From a checkpoint of a small mixture-of-experts model trained on Wikipedia.
Size: 10 layers, width 192, 35.8M parameters.
Experts: 64 GeGLU neurons an expert, 2 picks a token, 16 empty slots to pick, a shared expert of 64 neurons.
Training: a variant of SOAP for the experts, 294M tokens.
Below are experts of layer 2 (counted from 0) of a mixture-of-experts language model. Rows are named router (the router's row for the expert), gate (a neuron's input weights, with its number), up (a neuron's input weights, with its number) and show model dimensions 0-191. Each number is 500 + 25 x the weight over its row's rms, rounded and kept within 0 to 999. Numbers have three digits each.
After each expert's rows: a language model's description of what the expert responds to. This comes from a sample of Wikipedia text that the model never trained on.

# expert 40
router:531484500492499497500476508533520484502469534497492497484500507486471472538488482509477486464524487497502512493475459479491557508488486478544506506464456536524487488527561501473498470510467525494503553506536475475500528488495456521504465517475500479488454526441455482462463529466482535504476519501511450523461474531529513514479490524522468497482505485491496497519544513535467518474487504477487494524483464501485495525525454511477472480484511500516448520535520557495525513496462530471498522467464517474503535526488489468498477545487498531465504483479527479485468500468449475497
gate1:461426513499515473525471487515491577520493519503484495478448513518502540486514494485483477494515475482487482517470501487535543478554506475490553470487452479490489513498519531485496541470509510492487520479483539521476465465503517505476496490502509476475495486488543508540485501483507538527515514492491468560447543517531423503512538491486503470515507487467490499487533505521494499493515509521496494473522468474497528481483527478508523462486516560543491544470506467473505512503492501527446500530523482509513513507503493476483479510481508485478481538527519542479516507482486520545
up1:476485452476456498459497510463501493498550466503498482516549474507484515557470461540476493513476459517485484503524485484511479542514505568512434504500546516503551489505513488523486507522492477522520500507507468462490488482479520467463492510536490498519476489516452461492521510511490459465464486497554540520540473527479543514512493494498515500533469453485538488507484507485550500521498505483504499527480489504458506509492497527485522548510493515497500476538507570499483476482492460499533492531511500504519427498480529506522509483519504491528527499477484504485488518529523501504
Description: Single capital letters. Capital letters that start foreign or unusual names, initials or codes, such as M in Məmmədov, H. chungkingensis, Group A.

# expert 42
router:501481546471510488484463519500500482494464551516491508538520475515484467498555442471497479526513542500543515517503474496472492529528458476514496483516498538471505495468566517478519481546493511506522471469490473497492522536492510503498485529503499494529474501526514504482443523444530515495516520518502543489499488496470521520545507486506525477487462524503501525544545510519502495494536507495516535487492497538471434455518503497493503478516534491508554488522548496494470484485462513516453577477494459478527506518489494503480533488519524503504482484524523483519526522478495491516
gate1:509528549530517498483510445505534506435449510500493519508492499490490527489505498533541501504509474464513481499527495520504508470485539486486538520450463487534506519508482500522504577467540515487495553532523511518480491522518499452491474449465502520481483539512526488551495482496532458532498523523466472488542527464500492488525514513488506461492493524506511503455506521487477489499492512515490465502536475473485477503519514516511498497465531525506476518505453446459480535495486510515511504514533542538532470473539503518519483465494499493474504486502487460465488478521499505444
up1:468508465508433491460454478453508503474490477486501512519502503506493489524503490496491539465451516517480494496495494510490537520509512490496508473500542549511526552490520479471510451486482499470503485472435485518503508521468490504505517516531475506505544520482491530521517475513457516495503443517515545533480465480510498508497507521480544535508470525509498471531473532476537499537512525518502504531500494515443511498474489473488490531508500491513504490508547551506532495485534502496508545473451529482483472499517540483472487551494501511439494497504494483536472532539452518538
Description: Military units and table digits. Military words such as Army, Corps, Brigade, Air Force, plus digits, spaces and parentheses in tables, dates and ages.

# expert 14
router:506492494518496489530502519508539514450515486511439529536465449494480561496536530472520503512476551513521507487468503484517520519475505487572548506529470527479542480509501513495524537501513497468531486520528471546492498476501486529440460518505517502489490494479498525506499501504490521548478502482489508485469503476456491510490506510467537487514516493492518507472483467512434523496499522492527477503505452487525481466525479496518496520464467520509501518509518534509521466543507503488505533465495505496443491520476489518510484545522491515534434526469485515493519452505453493503
gate0:505475539540510542485553509524525533548529517481480511506481499484505493524486494477481457483483529474507478519557469469484546483477529494567533517506491475535503503507520492450521479495539543480499497516485464466482460501519486465527489525543461495490509490525500438478491549521494523505505487523468476487478485454499492502481510535495527516496545427482521507525466479496569495500513443490545475513538506489472486519515485532502521493523508493523503501514524493523508498487508501503530506482513523497489511495499478448508512508512511481517476506472503473536519476506458506457
up0:501498466466494498543501525530510450508542510513487485509491528523454483485501494491531467542528476475502518528534513524494502543471511474472482489512497518471514476525471547534487520493498467501485480481472479513516534482484502516476476494465475500529527477521499538502563450433528506535499454531491497521522522517520495472510505468462495506485514554509498506493486512487467505484503501519521462493537507522502494485524534528500498516466497451495506552497511469532499460524519491489490511463477485493507495440467559513475466506463496478454509443540528529491480515467493517516
Description: Commas after names and numbers. Commas following names, years or dates, as in taxonomic authorities (Moore, 1879), dates (2019,), and list items.

# expert 7
router:505518526462483484482447505476507454512449499531458523559497470523472522491512477501514481482510499500519486478520478490435524529518444516466509488503506504512479502470532524494502495541497478532505493469534492502494529550503504493527483504544541508527456459473508470500476501496536513547500499529515496486467522499435513473516487508492489534454507490527521499504519516498520474541546481476512512518472467514452450460496509551500495486503489499491537460533569502490484486509472515485448528521473501471545546503484491519494489511484521482504510523509494471488516496479505492512
gate1:466501519484504507467519485499543429461518488513508459538530480517478514507490501510542517498484498465488456503514512507468466506468471489492486452485500530512514490523473505451498496498487457478508489528481555571525512490520499515504526564496533504490486510484500469519460488571500516473464480524483502498526503519467524484506525508531460464510505501512494449483488395497463494484482521486498487496521487493470537487506525525495487489533462493500486546514534548489511506496481519505487476520488457505497509516529482515501536511528494501485514479517503501492505451471506494540
up1:457470489490525528519485561511533471504473497532484490504532518493487432496467499462474465469461497482483505481481478486518558480461540499521515464477503543510526504505509493472497503519508554482515519487460506482492475478505511479493505524519542504505541523520495510501506494460434463496534446526521502497460487521517510475497478499522513499486505529509507551517481513496501493517535495498439515470502507482515534514516461469473495494489450492491541478496532526521546484541506521495481483502513553517509482451501497525515440502511557538468478502506497492484491513489477515472
Description: Word-ending suffixes. Final word pieces of split words, mostly verb and noun endings like -ed, -ated, -ized, -ment, -ation, plus pieces inside foreign names.

# expert 39
router:515544509494500498499503509481517478471482533511491502518517498480493476489515561475489445514477553482482477508497510483474507496524447483500506489530503499486487491517497530480509525464475519500461531489520498502506543491543494562488515556512515500493532494504510459467479471521503495493512524468499595514533531474497481467491446506465480503453498530510493500528510506467498450516467470524458510496471451481473530508540433487487490503522497475520478526514483549484521525497457514514457516508488455538497509491477496513485528504506505511496470533483478480500543506538488480510
gate0:477492531509440516503526535521517510512511549489481471528521526525470484506444498492491494488532457506532513513519505508514489513510488560518504483520519510462526494487476481521546525452475491516537500458490491531515511498476487466480498504484493468472521543490484470481512480541521474465494521485486523502506517490444516538480475514480476479504491483528497472523515455493454466540552484530450496522495530482514516490485473523512485453460506575496499497463522479541525497521506453475471510483491487466459492526484490455529479479479461489500506501475476481471521510532505521494
up0:505514471470531514519472462463453509493465418516503519477497509507513530501544463508527507521492532479483468497483490469484501517478555481461505502521491513527463503502510493469471454532537536504484475502507521487475468497516502520506470499479498537545497492509562521487459540452476515499483468552493518494511488530523508468488518482520551501521505489469500510491458510502541521458453548461515494477489467500479490496496558460496518542532516482502517511515476517503490508490500529503508514516519495531505495488517489527503475493501527549493533493491544489520482480425509505507
Description: Colons after labels. Colons after infobox or list field labels and in titles, e.g. Genus:, Bracelet:, Time Warp:, also semicolons in citations.

# expert 27
router:485527522533509475495446484531523491516528504529508514518487490510486535542516486473502507495467483501500447485465508474496550495487515539479494498467539501505476558504536510508489509503533502478476503488503500507485503487515504479505480513526523468551488478460496450504510492486509497526531526513444498453528498463502504454488494479507472435510472483474490471486523519456473501458439503501531466498538522497483516486523541479523475532533495508500543467487496518510485533491508530488485534454485486440500481510474517475501524547539521483501488517429524477484531503526503478472
gate1:458519498494494461487446518533526505501533544484503491486471472483491523511495510524498517473483461506475482491453497502485519519495544522517520554477481499478493496492505444504517533515489505488476536490494522526485538471533475495550503481498528503567506548515464478508506484495507474527530486544453504489500493439511494482476494457529524515510505480523534474499487488464474452492469546521531483539560493469501483502503512495517491521520524498501527452555509492511480493494523555526505519455486507442500507498530492467490471512478502486468511522488517538496537487512475530478
up1:475505495472527462454505511482488530518534524501514476522485488494500524486481496491462503494479539468481484516512523515511518539499515475491502526505438499458509491510514502492519484506453510491459519493521491532512510546494490505553471566491489487517496504507453471465476525485527496478494444531521506438505491475532489547497527468519492530539504495513546516479529478487476502469498463531490480473514504464496481498487466535506496544504501498507540464532515493532450483483504524458528520492491515470552537520474513556518475503473508484484557507484501508484532451494540508532
Description: Table row endings. Closing pipe plus line break ending Markdown table rows, especially header rows followed by |---| separators, and line breaks before section headings.

# expert 44
router:515500492530492485497456499519542542508527512485467470492512478476488556519545489481510534491535551504501486472469535539495502556476521507544530527501510481493524499524492507517478548471491518506495512506521489517514535501512504501477530464469508524505479502497493433514494500510527452522512536486523458482509552425502499512497485474502510477478471455496499514491523466544473512445490494515516516508472450485519539492514442495485519481498462533488509529516521522484490483548512554497511483487489538509495451516491462504478504479525480477498462499499541515472474482525503507478
gate0:491480514499498475533439533498530461500506494534556480519491530444498475489482464508471534505510455483484433520490494489500527558497541453502489479543489545527475460473482509455501526513491490535494499480468456523517513510481521509448507491509476527513493512487501480477474465489462507540517450509500480491513494477467520502449456511519557490547504531499534522524475502488453503507506516509498493538478505542494527477479515497486515502504503515508545485498516512480524460484507457490490495514510502451477483468510491473508485504542477496484507496446521521490498528519513530527
up0:465507529487539473499478553509488438499480509520498486492472476473510477510484495462466528495475482486497500508482484528504525520524466498495500501485487526497494466481523482493487518516507536510511471446473493507500493534467488505491500512513500539512484539513494460476504518524486493519526465497469497436500485511493540497472477532511525454532484497509533468505506476515488515522468494492512497549470563567471465488524521468493509483468507483487516496510471479481549514455528451464500556519545503471500498482510495451512512491533483476478489473506446453504493563527472471516
Description: Table cell separators. The pipe character separating cells in wiki tables of sports stats, results, asteroid lists and election figures.

# expert 43
router:501501511514505495499473494501507488495498511535481481519451482483524543507490509472517474515506485457459506510481483553506474534528488513513548496490541557504547527538541522502460517510506518500482511496498497502514545502524508486497457549490493513496465505516484490527480527474461479483462503508484490479542492484485480488482542494442516464513533465516532498521470455509502523467492475525477461518520474502464493532522487510499522479484463504521518502493543476489512529511459514491504556467491490522521519445544465503487503539528452496543488486510508448544524516450466520511
gate2:505476491525514492513512467520522506524500459520529503499493518480553507500486509547432483470473517457493460477530479476527486491533506515505476488532534488538477547470485520504442532444480485535529477512492502487508460506517527503460502503490479475466502516508490488561499522506458511501514508461475515470528497514493532488513488462479553515569505464483503507528490474488520465529466491482468458496519483536481534512504511497490536485494489483491453482507511500493535495502450464486470516540508474516471474495481497489453506475475504529531496524559488488498518476526469509508
up2:498454470516483502545530474512546507560474513544545511481526516486526487521468450524468466497475484467487516495494476489471470502558526509491474499531514490533479541473472534473490497473494478514519498516528498493553484495492512494470515493480477515500495471510511488547527505486494516489523519500464495479502491536461505491458457479451495501554496477502513525498490489458501500536474460508518456491512477495463503500502489506497535467528486482472444480509531517489540512537448511481517505517504479514477472496469513507504495517502537528557486515560499493528529476542469510471
Description: Single digits in numbers. Digits 2 to 5, especially 3 and 4, inside years, counts and table cells, as in 1894, 245 people, 18.2.

# expert 56
router:532519561448484493518473554483500469511472501510501527533503459522506512496512470467497470546510493495523519463487503485445507520528473491511504540505508499487478485469547544519528473545534504508530486472492484484515515544494519502495502530489477487518477473497472467485459516471511526465516496527491501493532525521501535468539524532472508535478510489511488520511564469504512528482525478510542513498499505518460407479513520523475531500501503482519539466541493510501523482490474530534445541511472502504519539530495501516493522511511530482516456481491521506519514502486495516532
gate0:480549503506500505524485457501495527486487514495496482459524497560529508488492476497540483488555496536513514488524515517453520505504495481512537551507483447501513518543514517519497508482511491510538520510485469492517500477492498532552521475457482521485508521551493484508514562492483450525478505484519489483493534503534523467499510484460463519478489508506496525501485500535506485509429474550509511531483483457504476467479490460582471549517507507524512462528507526500498520484518538517511476472515506512496472523464510487486458471520507515505481498507529529524540485449487487506
up0:522478475479475452513516469525517508534489500495554502488513474487472508512489508527473560530459536461433548525508485542523509489495494463491481498485502524517550516457447532532511497537493492487512478510488487479544518477475512469458499532504466484474482468507513529482505510484474484520509546525475543483518498495514476512523518516508521512473434510468468502526509480485492515505492532473460516490494496502448517515529511472517495476468506521492530501463492456547495503505487488518489534532498451501495517503490518536480502481527488511496494501530515504504583478519518472532
Description: Heading ends and misc. Mixed tokens including section heading closers (==, ====), "of", table pipes and sentence-final periods; no clear single theme.

# expert 9
router:503526500487498532456456489528500505509491486490527505469533462472540488494548513454493475521468533547523519495477473488474505506491516532536545511458478539506507529498495494504465525493522471521490494497505445516486503498486484485527490521451482535479523538474515482457495478432477496509526465496503540534512530481469533510555461471499502502455473504502544516432528494507487502522516506498445507536500504507476503503512484502479542520513492516485540548482470486501542492511530500458507489514473483467481526469527493509500530528476530498491489556529484468507483494490526492503
gate2:502507506498493514476495533524504498539534489483446511497486505534520505445491494511532499506540510511490519466551558493464515537483492464524510504448515544496527504479520530510474512510493510538506505473521488476507485542549511469495489538519531502505544505472528516539550503475456515528494526554461523482484519508484465495476488497506492495502479450468468499447475483522503535535512478486482541536498485443492515507533507490517537529517516487465506521525541528504470516484465479495499472470526494515499502538509482457470476486508518438512460487520530487499484471497486524513
up2:484486492481498490496526510535501493514540478470493515483514495538530516485501480455504497505533542486499485479479493463513499450490512490543528530487553509530514518506484545526520471477517492528471481481487457549478470500540467515507494541514526478509490490511517548483542511466496487504500499502500518474484482531521498474510515447512475498496499473493478569510489456456505514524539510516499507501525523479471481521546485426510550506518490496471521516520460485544512498519521482523554539515564512513509480492533501489458477518492464483479519474506508490522514486495524507569
Description: Quote and naming openers. Opening quotation marks and naming words such as as, called, described, named, said, introducing titles, songs or terms in lists and prose.

# expert 0
router:522456489490493484473479507462543474518544489493499519492502494493457546439485522480501503515490528508525508477528532506539448505514526496501562485549497509473481488492498501499447514456513515523525497548527478492511504524505507513530511515490504505436522492506473474476506529482537476506515475517502490472516493480502455535521525525481489501530500469524500486502463500495492495471538498478550504492472458454547474457500443472499505512519469495499511497476498505498481465503520476573508491526485541530506506555460511486527489508494530520511442503495464477456520521514496513521
gate1:478487479485502505462421472495492491483512512516523498501504519513484482485518501468532484479511512481507472489509497487501500518514510491535462493486444536520478432508510524474515506517505494487509544491506461501545542464498498510488536539519520517500490463536475466476511521458509526514503494551519481560516464486523478518503531521462516499516528475577521473477486469508474540498503496497484468443499520520504512478487440476472519505509471481499512492492518520473482510474458517494531532477431511488545472539490498489464518523493519479480470495500505491530535514520462491469
up1:458440508511474486520509494529505514492507455519468487502496504526522505545492532487497519474460509518494483568498492488477490505482491494476493477537491507491533540555514479492534490468517513546475516470478499481462524497502510472499444474505508478473503484514508506498502522492494478508529487511510536466498525510496506470519502470519513478470492510438478501475532500485523431483490503550537474523507476473483503514546509521526534474516496524465490552498532478551475475489534482496497472511514506523489478434457449473496484503540427522470476482481493509514484494487525509520
Description: Separators in lists and tables. Semicolons, pipes, dashes and colons separating fields in tables, discographies, score lines and credit lists, such as "– vocals", "0–0", "| 0".

# expert 45
router:504490528489508469544456504500520501498474549544514472551497489501491499532509463479480481523521524512521496493517535509518529492507493467519487487500490537472492497497536496506503481537498494533477473489485469482520511522506504528483504507485511517542495527492521507513502490490492516513482483514505543523466496498447551480539474490473498478465493498527515499489501499531484509515518466541516499557498470500455431433513509553497462497506519510510547473560541519449528511554431493497461518486462526504533506539493498537460556484516522491495519468508505488480494508509490505490
gate1:495466487478463479538492505547499582492505468490486515511522473537441497510492512518507431492498472460477481490498488514536517515468528526495509483501455518505517514470508488493485528491509483514502484476504540492482486467493507502507542487475486497480537492475486494496478473503536523491493519462500490483484544461511451467539497483484490492515524501464512463508485462522478518524476522540517526506473488489535505459487488570488530502520500509538506493470515530483481503467517489499483449525542497593497465475497512466507490486481497524502559506467502496537508511472485525485
up1:483472515517465480532479462500513554528522529527532508531500470515474474486500452460514495496566489459534488491503517528539558473498506470494536462478486520490534517504550515498510539499503467520506520507489565475468492474537478502534530487510501501502541500451500519494499446523463477484510486505511491499503495539517482454495477493513479512489503506452482555525469536522548489502520493459484509498492477531497525462504520567487503497504514527542495502498493502501507479464499507499507520484493517558484496501528481483504490501505553499533539520473542525515517512475490483515
Description: Word-ending suffixes. Suffix pieces that end words, like s, ers, ly, ity, ing, ies, in running prose, e.g. neutrality, conversely, sexuality.

# expert 23
router:493493495477515505510461536518515535486487480470502515529460479481514468537526494493498531561499539465512515501440458504540520529501484481454537484492491493509537474512487487496492533526490510476465539508506484491519536495506531504474516534532508471543484486514483503479491521485489480483501465502540473477516522501463514494513501525514464462496546516532522523465518511490446510480495512477483517499488460472467460487529479546503492518477461516454540502496495558496485497494502481468538550475460498494517523553494516532487519563512515467514508499516455484522451504512501473514
gate1:516479507521534525467488464494473494467477484524493497484490526529490488512508486496495489457513478486477555513470491500437463513449539497507468466491507507472458494486504503483469516475496506499496486522507479511549529487536495537467499535527478459501506506466489490486530446452508486489496469507520480501541482454505530499521536502505503467459505511514466529519513513482478481481506476543493483493518474527525521468480490493531487506504501519509472507502507476498509474490502502479475547544465485476465463494490548466469480503459496521458548439540503500438504537550538497475
up1:507475490508520517482515473518460480449448493490491495485466475492499468502517471504495490474533457482497536556437466508471485509491534482493502445473494498487485475477499510500497499527497490449470503536477473533562526468515528510459483504503526460518508510461493486492515434469465503560478480549499515512523509461478475483526521511495491477493525527518517524498501507484456494503498478538439514470513501506513500499478489530501511499474482520530491511528507475484551460482531486475509557528505469474475496515520528481512461514468489515490514456514509482504481502556514522481
Description: Sentence-ending periods. Periods closing a sentence, typically after a date, number or place name and before The, He, In; also some commas.

# expert 1
router:532500522477460492499486512502500516513499519477541500505511493545549510560512477484486478493487459540482511456472520505515529530520498506559487461500509499506460470502495499501482502460506486507475515496528504493505479488470481567489451529506509461502488558499515487465509527453519494536460521473490510485535497529498496497548535532504481498494456473497508461544496460514499480488517515528525465514496474458516483476509460469499517487494542533506474568482506519499472505485481547523504525467487492494533507527478519539522499468508475490516480504483509557507549503444495507492
gate2:517507469477471468520476496518493503490501505474544481506452513484494461528496527554512499562519452543482520541542509502507508521453490522533481466508498518502460495495477516539478496468547513506478489489526507475520502558509503449518492490493518536538495506480517469548525460558509465484498510485484520486503463495481483492505475468470509497500481511520487464477476468473473474521492503472518570504524501471545524497482505530503527486473522516481479520537505481537503491503525525515530493535521480521501497558470503499527519469498503516474475482498511478473438505467464475506
up2:535520500443478487480539524514521495462532496505487510511491518513508485484525570518546535526440512547512476525529522535508492499452460509512526552520508558478480484552485453471487541517493514491509490519538504485513509485491523508457544526522511496524469507468480478506504526521441492488539482500507501499523473465446510524519469492504516523523518491524470484523489492469530512477518526471533471517539533497499541539527540512504478511542515498486526447510510532510504525526535535501483484509483507487511508508488501513521501488512513536464447501492502486500483497483519520503
Description: Abbreviations in tables. Capital-letter codes and abbreviations, mostly inside pipe tables or lists, such as USA, FC, RAF, MF, NCAA, plus country codes like FRA.

# expert 3
router:525534522472490497515466506460490506531487540509511489493492509506506479484520439475482456558519512497509513478496519500433459494531455507502492492488504501488546513488544490508485496526498497491528474447500465494487531508494514510479499528495504465537454496518504489490454474452527530504465474537490524478507472518460533509539500532487491501486482465506511514526518496494514505472506470506509480514480497512478409457498495530487492514485504472507536464542548546504533512495462526465459545482488481470496534474502511538498496489502556514498485464510508483517542508464489490512
gate2:513489503441495522534471490525493501540504482486495522507507496514485489520467501492497477513470453490516503463476521506491472511488500456498434515452515543520494521488507485464478552494499538493547506514545524553467523461512496544479502477489491509527531490522510462486514493439528470529475494525495527447538499489503463528505477452469482542491478533469543472494467526532513503493547534526522469497475512505504499538477516509488505470510485533500506498461474516497509518519466520491501444470514470512506507489492493472505486548477487520503513490459507477438465505476510491498
up2:504516517509491531474485469492493479459520504514500535515529503465541495499506477506525525469531555521471501485527489485482484508536495490483505458506505488484534528535481508461555526500510510537513476467444520474531484554458500495544477535523510501481473487457499510519464528514523495470516455471502507486527518491491454495480533529463535525538523438482494522523538524482486486494493479504484571472535489515512503517482519512509530527512523437499486548513523494485518499485481475503510538530489486443504480529523496510495487498502528494503506539494488497534446500464484521529
Description: Digits in dates. Digits inside years, dates and track durations, plus month names after day numbers, e.g. 20'2'1, 23 August, 4:1'9'.

# expert 31
router:483497531455520484501493515493500485489488520505501489474538441471546531527493508489496480471519468494508515498477510484537460461548515476495490453489467521469492494515480502504521474499457479489496465471483472484525554479495539514504517536535471495453461471510537517552490504482534481503461491555517448492462521466474518490493434508524490504457534430501500530510505500520522480483505544484496525509508490517464495463527502523501515488486522498524507493526486522490474529511518497524538532470500494492503455541485519503493501502488510515525479485523537467540449509505455504481
gate0:520512505568512533475512480534461433522521493535528503509525490516485503561484516462524467522492523513492492523534489535462508463516479538521492496476468495507513466538483504491470491510474493499500519493530526480522456467524500521494481489496485515508460483530503495500490542500489482525482488499470465527463527470512493491494513460483495507516528530530495520504454485504499489493502524524510456523470504489445476542512501490498507466507503511524564529498486530498512563530547505501491536523508480489502466538516485529522478483503485531539486523533518448485502467481522472429
up0:481483485439444492537490531454534540505490483504530528485473506500537518475483502500491532482523484504499511518455543480534511514485537483483506507505490502500485505469529465509542491520510532524471508538472467526514534508538515497489556507519555475511537502435495526514509484530526505471485521547544531494539463479495506492500494515527489497518522488515507491522532496510482504518495450482476508485549485516580503479507522497513525501499488513510438469502504456512510488461467513517476437494502513515480525468512500517497479510491526489477494509482532521484490537503493522559
Description: Table row starts. Pipe characters that open a new row or cell in Wikipedia tables, plus markdown separator lines like |---|---|, in election, episode and season tables.

# expert 4
router:478487547482495485485482513516503489488485479537531522498479486470537495490509530491534541473483504477472503522495504482469507532519476477548476512486531457493527552493518522500467497537492497457504482537469470493444520510500489490506519495485468481529546490462502485509519475501466548478496506508492518459557501512452522508542500484450488505430495491503532507457486518508506479492529506536552484507486468516518481493513481517481458489519511480496541512485502530488561472493431542524539457493503546505491499536491494533520498531527521488475498513497465523528519489513505502527
gate0:460484460486436530522490563496503548474542511489516474524436532468475515482501508499495488480504479512459532494515520486505526479477491511531484515526484519540518497520506518520488498488455520480504498480474470484530539450444492534503515513507506511521512513435503473473510497470517502466531522499487549506479513477481515529466504516503496456525535509517507504490543460507475477503517498516517497467547506468501531501512484526495507476508558505446468475487507490539526504509478514500478509468503513497490496497491501472487504449535477495453517478501525511463419515501479516499
up0:489528525517505476465507432484493467469482482516467570492535482524522510486517493489514431482502517513556507514451483480476482525461472533458516487487463511488458493501504494499492490518528490543487507547537492509474507502525522480507525508506475490491505462522493542535521482518537493490463513518521488457451485489545530506496491466574533522493496491508472501498452486493500517506455511481490510497479530519500497506506508463501487530518472478522539508519504498441509479476500450522470499521512532519491497489503551531498468488480480501526456479514488496534550485510500482477
Description: Range dashes, table scores. En dashes and hyphens joining dates, years or scores, plus cells in sports tables, such as 4–0, 1861–November, 2011–2013.

# expert 38
router:500494485542531536490536524538529503502557483500446492529465485550501526512471513494493524534521555484441531515520498517495484477473524504535489517515497519487493506495518460487500514481492485492507524480465514534502464485489506483492515481441513534459499501519445462474503504541520483548500519475504503502495498450491524473509512493465526506495519472505525487507478524504482506521523554481543451502519516483463540534492459476505511509466502533518478496518547457477467531484518476513524493477552517517488445499527459541510451500531469512496489517486518512501501470506487513496
gate0:500503462528517537536504547496518461470572483527518530521479524515535525501511503467446499500494503475504493473502506479508545465475455478499489508484496505499485487468513459459508498494534480489523487470475488509510478498524462475502516503427534512491508502491516468494517499489544501498506521467518508488473521480543519478474522460459453539492540438494466465536482504508537492507525521528524503479494515493470482534505470459511476502486526548512486495555497485514505546539507486489507491477524505479507446527497476514462468509504519552495500472487486468461495500489471481515
up0:500522494460462505487460446524469494522473504491528491490504509452470503514476497515510483505524508542508508502486483519554461490577519491477495502507551481467504496517525512486524513442472447499469516502510470524511514495450483557506461516514487480507469504493505536476498456467500488474477493528492544491522495540501513540526440562536488491500478517516527513473495502570473496501485506489466472495511491460496529505501501501491521494484460463489539511494517516474507500485489537511489511543509494520510526480442557456514513487475504494517495503489537527499511503523529506487
Description: Infobox field labels. Line breaks, dashes and field names in infobox-style lists, such as Occupations, Species, Coordinates, Born, Time zone, °E.

# expert 22
router:495516497526503478466481491542480487499537504480510470512538473485507470491492475485537463466558478497459506506481467503524506503472500481487500505496481517498497478506492500524515537496518481506517485528527446484513549515508510465518515498499466521495489501469455523542516513464537543465511538478528512506519483506484476498520508479500500521512572514475530475556490502502486477442528490522478514513491448493491491532509503487454452515504497456491529485515531533465481527509502476461466555475468539479486466483510535490496525511492524477555487477497465489529563516510530501461
gate2:520472497545472500532475488450459496512524485499494521482492465476500560528489436514507447522522483474458458469461474481511490506519522480510522439520497471516491470450497524495492504543523472511500483500502476555522493467483490511481491512482495514506500472506477451474526497518507517512481509508524498490499555508476488453569508498503548478494471521511503470527480507467476505471468484521484474457518469497474500424467528494494497495464446508493510475496543478494495488522507497483458506510501509528492473491507494450495505503537455504545502501503527497523507513522481494486
up2:521537537517526490510498522540513510515483494475467487480487532488488497483534535508503514474518524519515483524528537528556549534515556508518486494490519488473495515507509475508503541545508521504519516469462518436487491467481485499511479512480508543491483482491500507533513511501487463512506484497439493490528462527506449502510505527489506486519500496502473525503515499472501456492493516456514474488486507529529486536545563474499541514487529455541482494489478502476498510499503468519552484536471518443519513461462500520527477528507542555455482460491463465518465509497499495510
Description: Capitalized name starters. The or the and capitalized adjectives opening proper names of places, awards or bodies, such as New Jersey, United Kingdom, Grand Alliance, National.

# expert 57
router:489485501524486531482457507496514490499529509485489497516519474458445485468466533525493494482496461490489519538491485525470538493480573481509486528506493522494464472490510519472488496518478517471533528504511490488497527422475515520497508501457502562536492556480527465492464496461520521485485495498483526506487487441503507530513538517482471499544512473495531516527525525505513511516493477508514505484493509431476550500472446548554460516487480507492524512479538474476511527489487525554490522487525519530516498525474518512500485516524501487488479483505503474526461491504524488466
gate1:507486484480487508542421524504450508526495490490521497491508479494506503483488532473515512474468446516510456492452526492508509522501476509478490475523507531481491507459463485533517490491517504508497488504483534561472451502455588490487502522518539513489487500505540512488499527524476510496481490502550503450498470539518532520509510473511454497556500505493444479543525512493485518510495497468480537478505486534542502476523506495504516500483492483461507518525457507518485510528518491522496483529538518526529517517511469459485479492516471529537494484506439497485505507465514524460
up1:509538506514511460499505482491507510498476481521509536515503506498512492475506491518517521531553514502420528541513459470470535527534458504500524513462498515524482485496508520503459491463508482498484513483518530468501538510536487476516502483516482503531523522508487434541488472507515513557537510493474462495489548468488453470523490487497536548478515509477533506496483474530516514499531477507468489473460470498528493517496489491459467522577528488545491461526504484538524512479529470510482488481473524513473461472514510544514539511533522462503502521516510515503500474517514480523
Description: List dashes and line breaks. Hyphen bullets starting list lines and the line breaks ending infobox or list entries, e.g. Height: 1.80 m) before the next dash.

# expert 26
router:495489532498483477491464488525507461477519526522511468498472415488530486495513487518496496497524520492484477536483521488487505518486475485481565466520476481517477446504500493486503483539490509516497477493526495496476483430500468501509464520488517514484525480508496480518485523481519492495476488511479490544501486481527483524531501497498516470456507488485526511526544472456484499483482469515488502477481506501500449490516541535494446472525476506503521458469522520512489558502442529461436476506467527468475503537515470536509489513476429525523477521544500485491521516515505485465
gate0:415509495537512463495523460479487488501556498557549443478473519524530466518554530522531527484515498500514528484501518518482490481530517491507537511496504525472522472514544492482486505482493542479501537470442501497494502504534495546479550494524503497479482486526511496452522523473521507489505499490517505518499460511499494513499473469497505469498479505472475486505488471518479484509502437512519499509476468526507474497508489443470493485494522496502512485549503497545519520526486521515456552506499524519491540487491457513486547522492498531509486454504490480465513449525476524500
up0:490440494545460478476540503497464507463521523475514485519496515520512477520504515473481504482516495459518515497529509523479524469502458514440530492559536538473489518542518493488508492502489504514502490504492449496484510476509508486490539485493505520501486472513490468481509525521507471461518489505493499501505469446490559526494473465511506496441495477528487513490505454558508456515525469539491525491501518544489490511507499496507495472517487506473506507493501496473458526501542489489493534489479523523454519494518483491565529488431510484437486494495530471464539448505522512482
Description: Directional and group adjectives. Modifiers before a noun such as African, American, South, North, other, most, more, two, often in "United States" or "African American".

# expert 30
router:513460525513499462461510506491552485487490531502490488555503474498492485504504424435515512534490495512512495429532522479481504498560446534511498496497529519498522502504489494493494489495503491458459531448508459533475515498490476475496504507492507508513479500507520525513477497454525507482468488513505517502508480498495508540525537503480520534483479488455517521450489520516522520522514490475553568503497478528506491484482487546516518505493528518499538476519495571527441495496498499480468493478488484479532486478466473502486516532550514485487466477497485519542525485478480499514
gate2:508476524471472537468472511495487462479506510496530519526521470535547556525545510487494474509507516474507498476514475519516498481520486496486498543479510466524487522477522484508505492450502491495547475519494471498517517469496503495491490474496528516529490506496471465510459478482485508493493504566523531447508514459464503489526542477491490530463504444487531507472464495503527523495499483495505481483516484470478510490517494468499472552511499519448500549492493529551517520461545538529486503542520510496502449446501489441469501523501489480457531512534533497483485530501456492480
up2:456489473459519530510505495473495458463452488472524505525499479525554544528505470492493493475504467517512495473528501513513467501476486550539502497512474509508511519494524454523511483489524518521460481484499499501521460492500479507439472518472498502536480456508468444531499519488499492491522475506516490463522533471476475513474518501489475472498483500482508527459453504512500557520507540499494479488513501498503502458496502482490528510510482539471521552522491487537441538490514543470493506497510481481487474462481504459470496478493466447463553506489549516466475496489456511499
Description: Parentheses and math openers. Opening parentheses, commas, which/where, and LaTeX pieces like _{, ^{, \ that begin asides, ages, seeds, subscripts or formulas.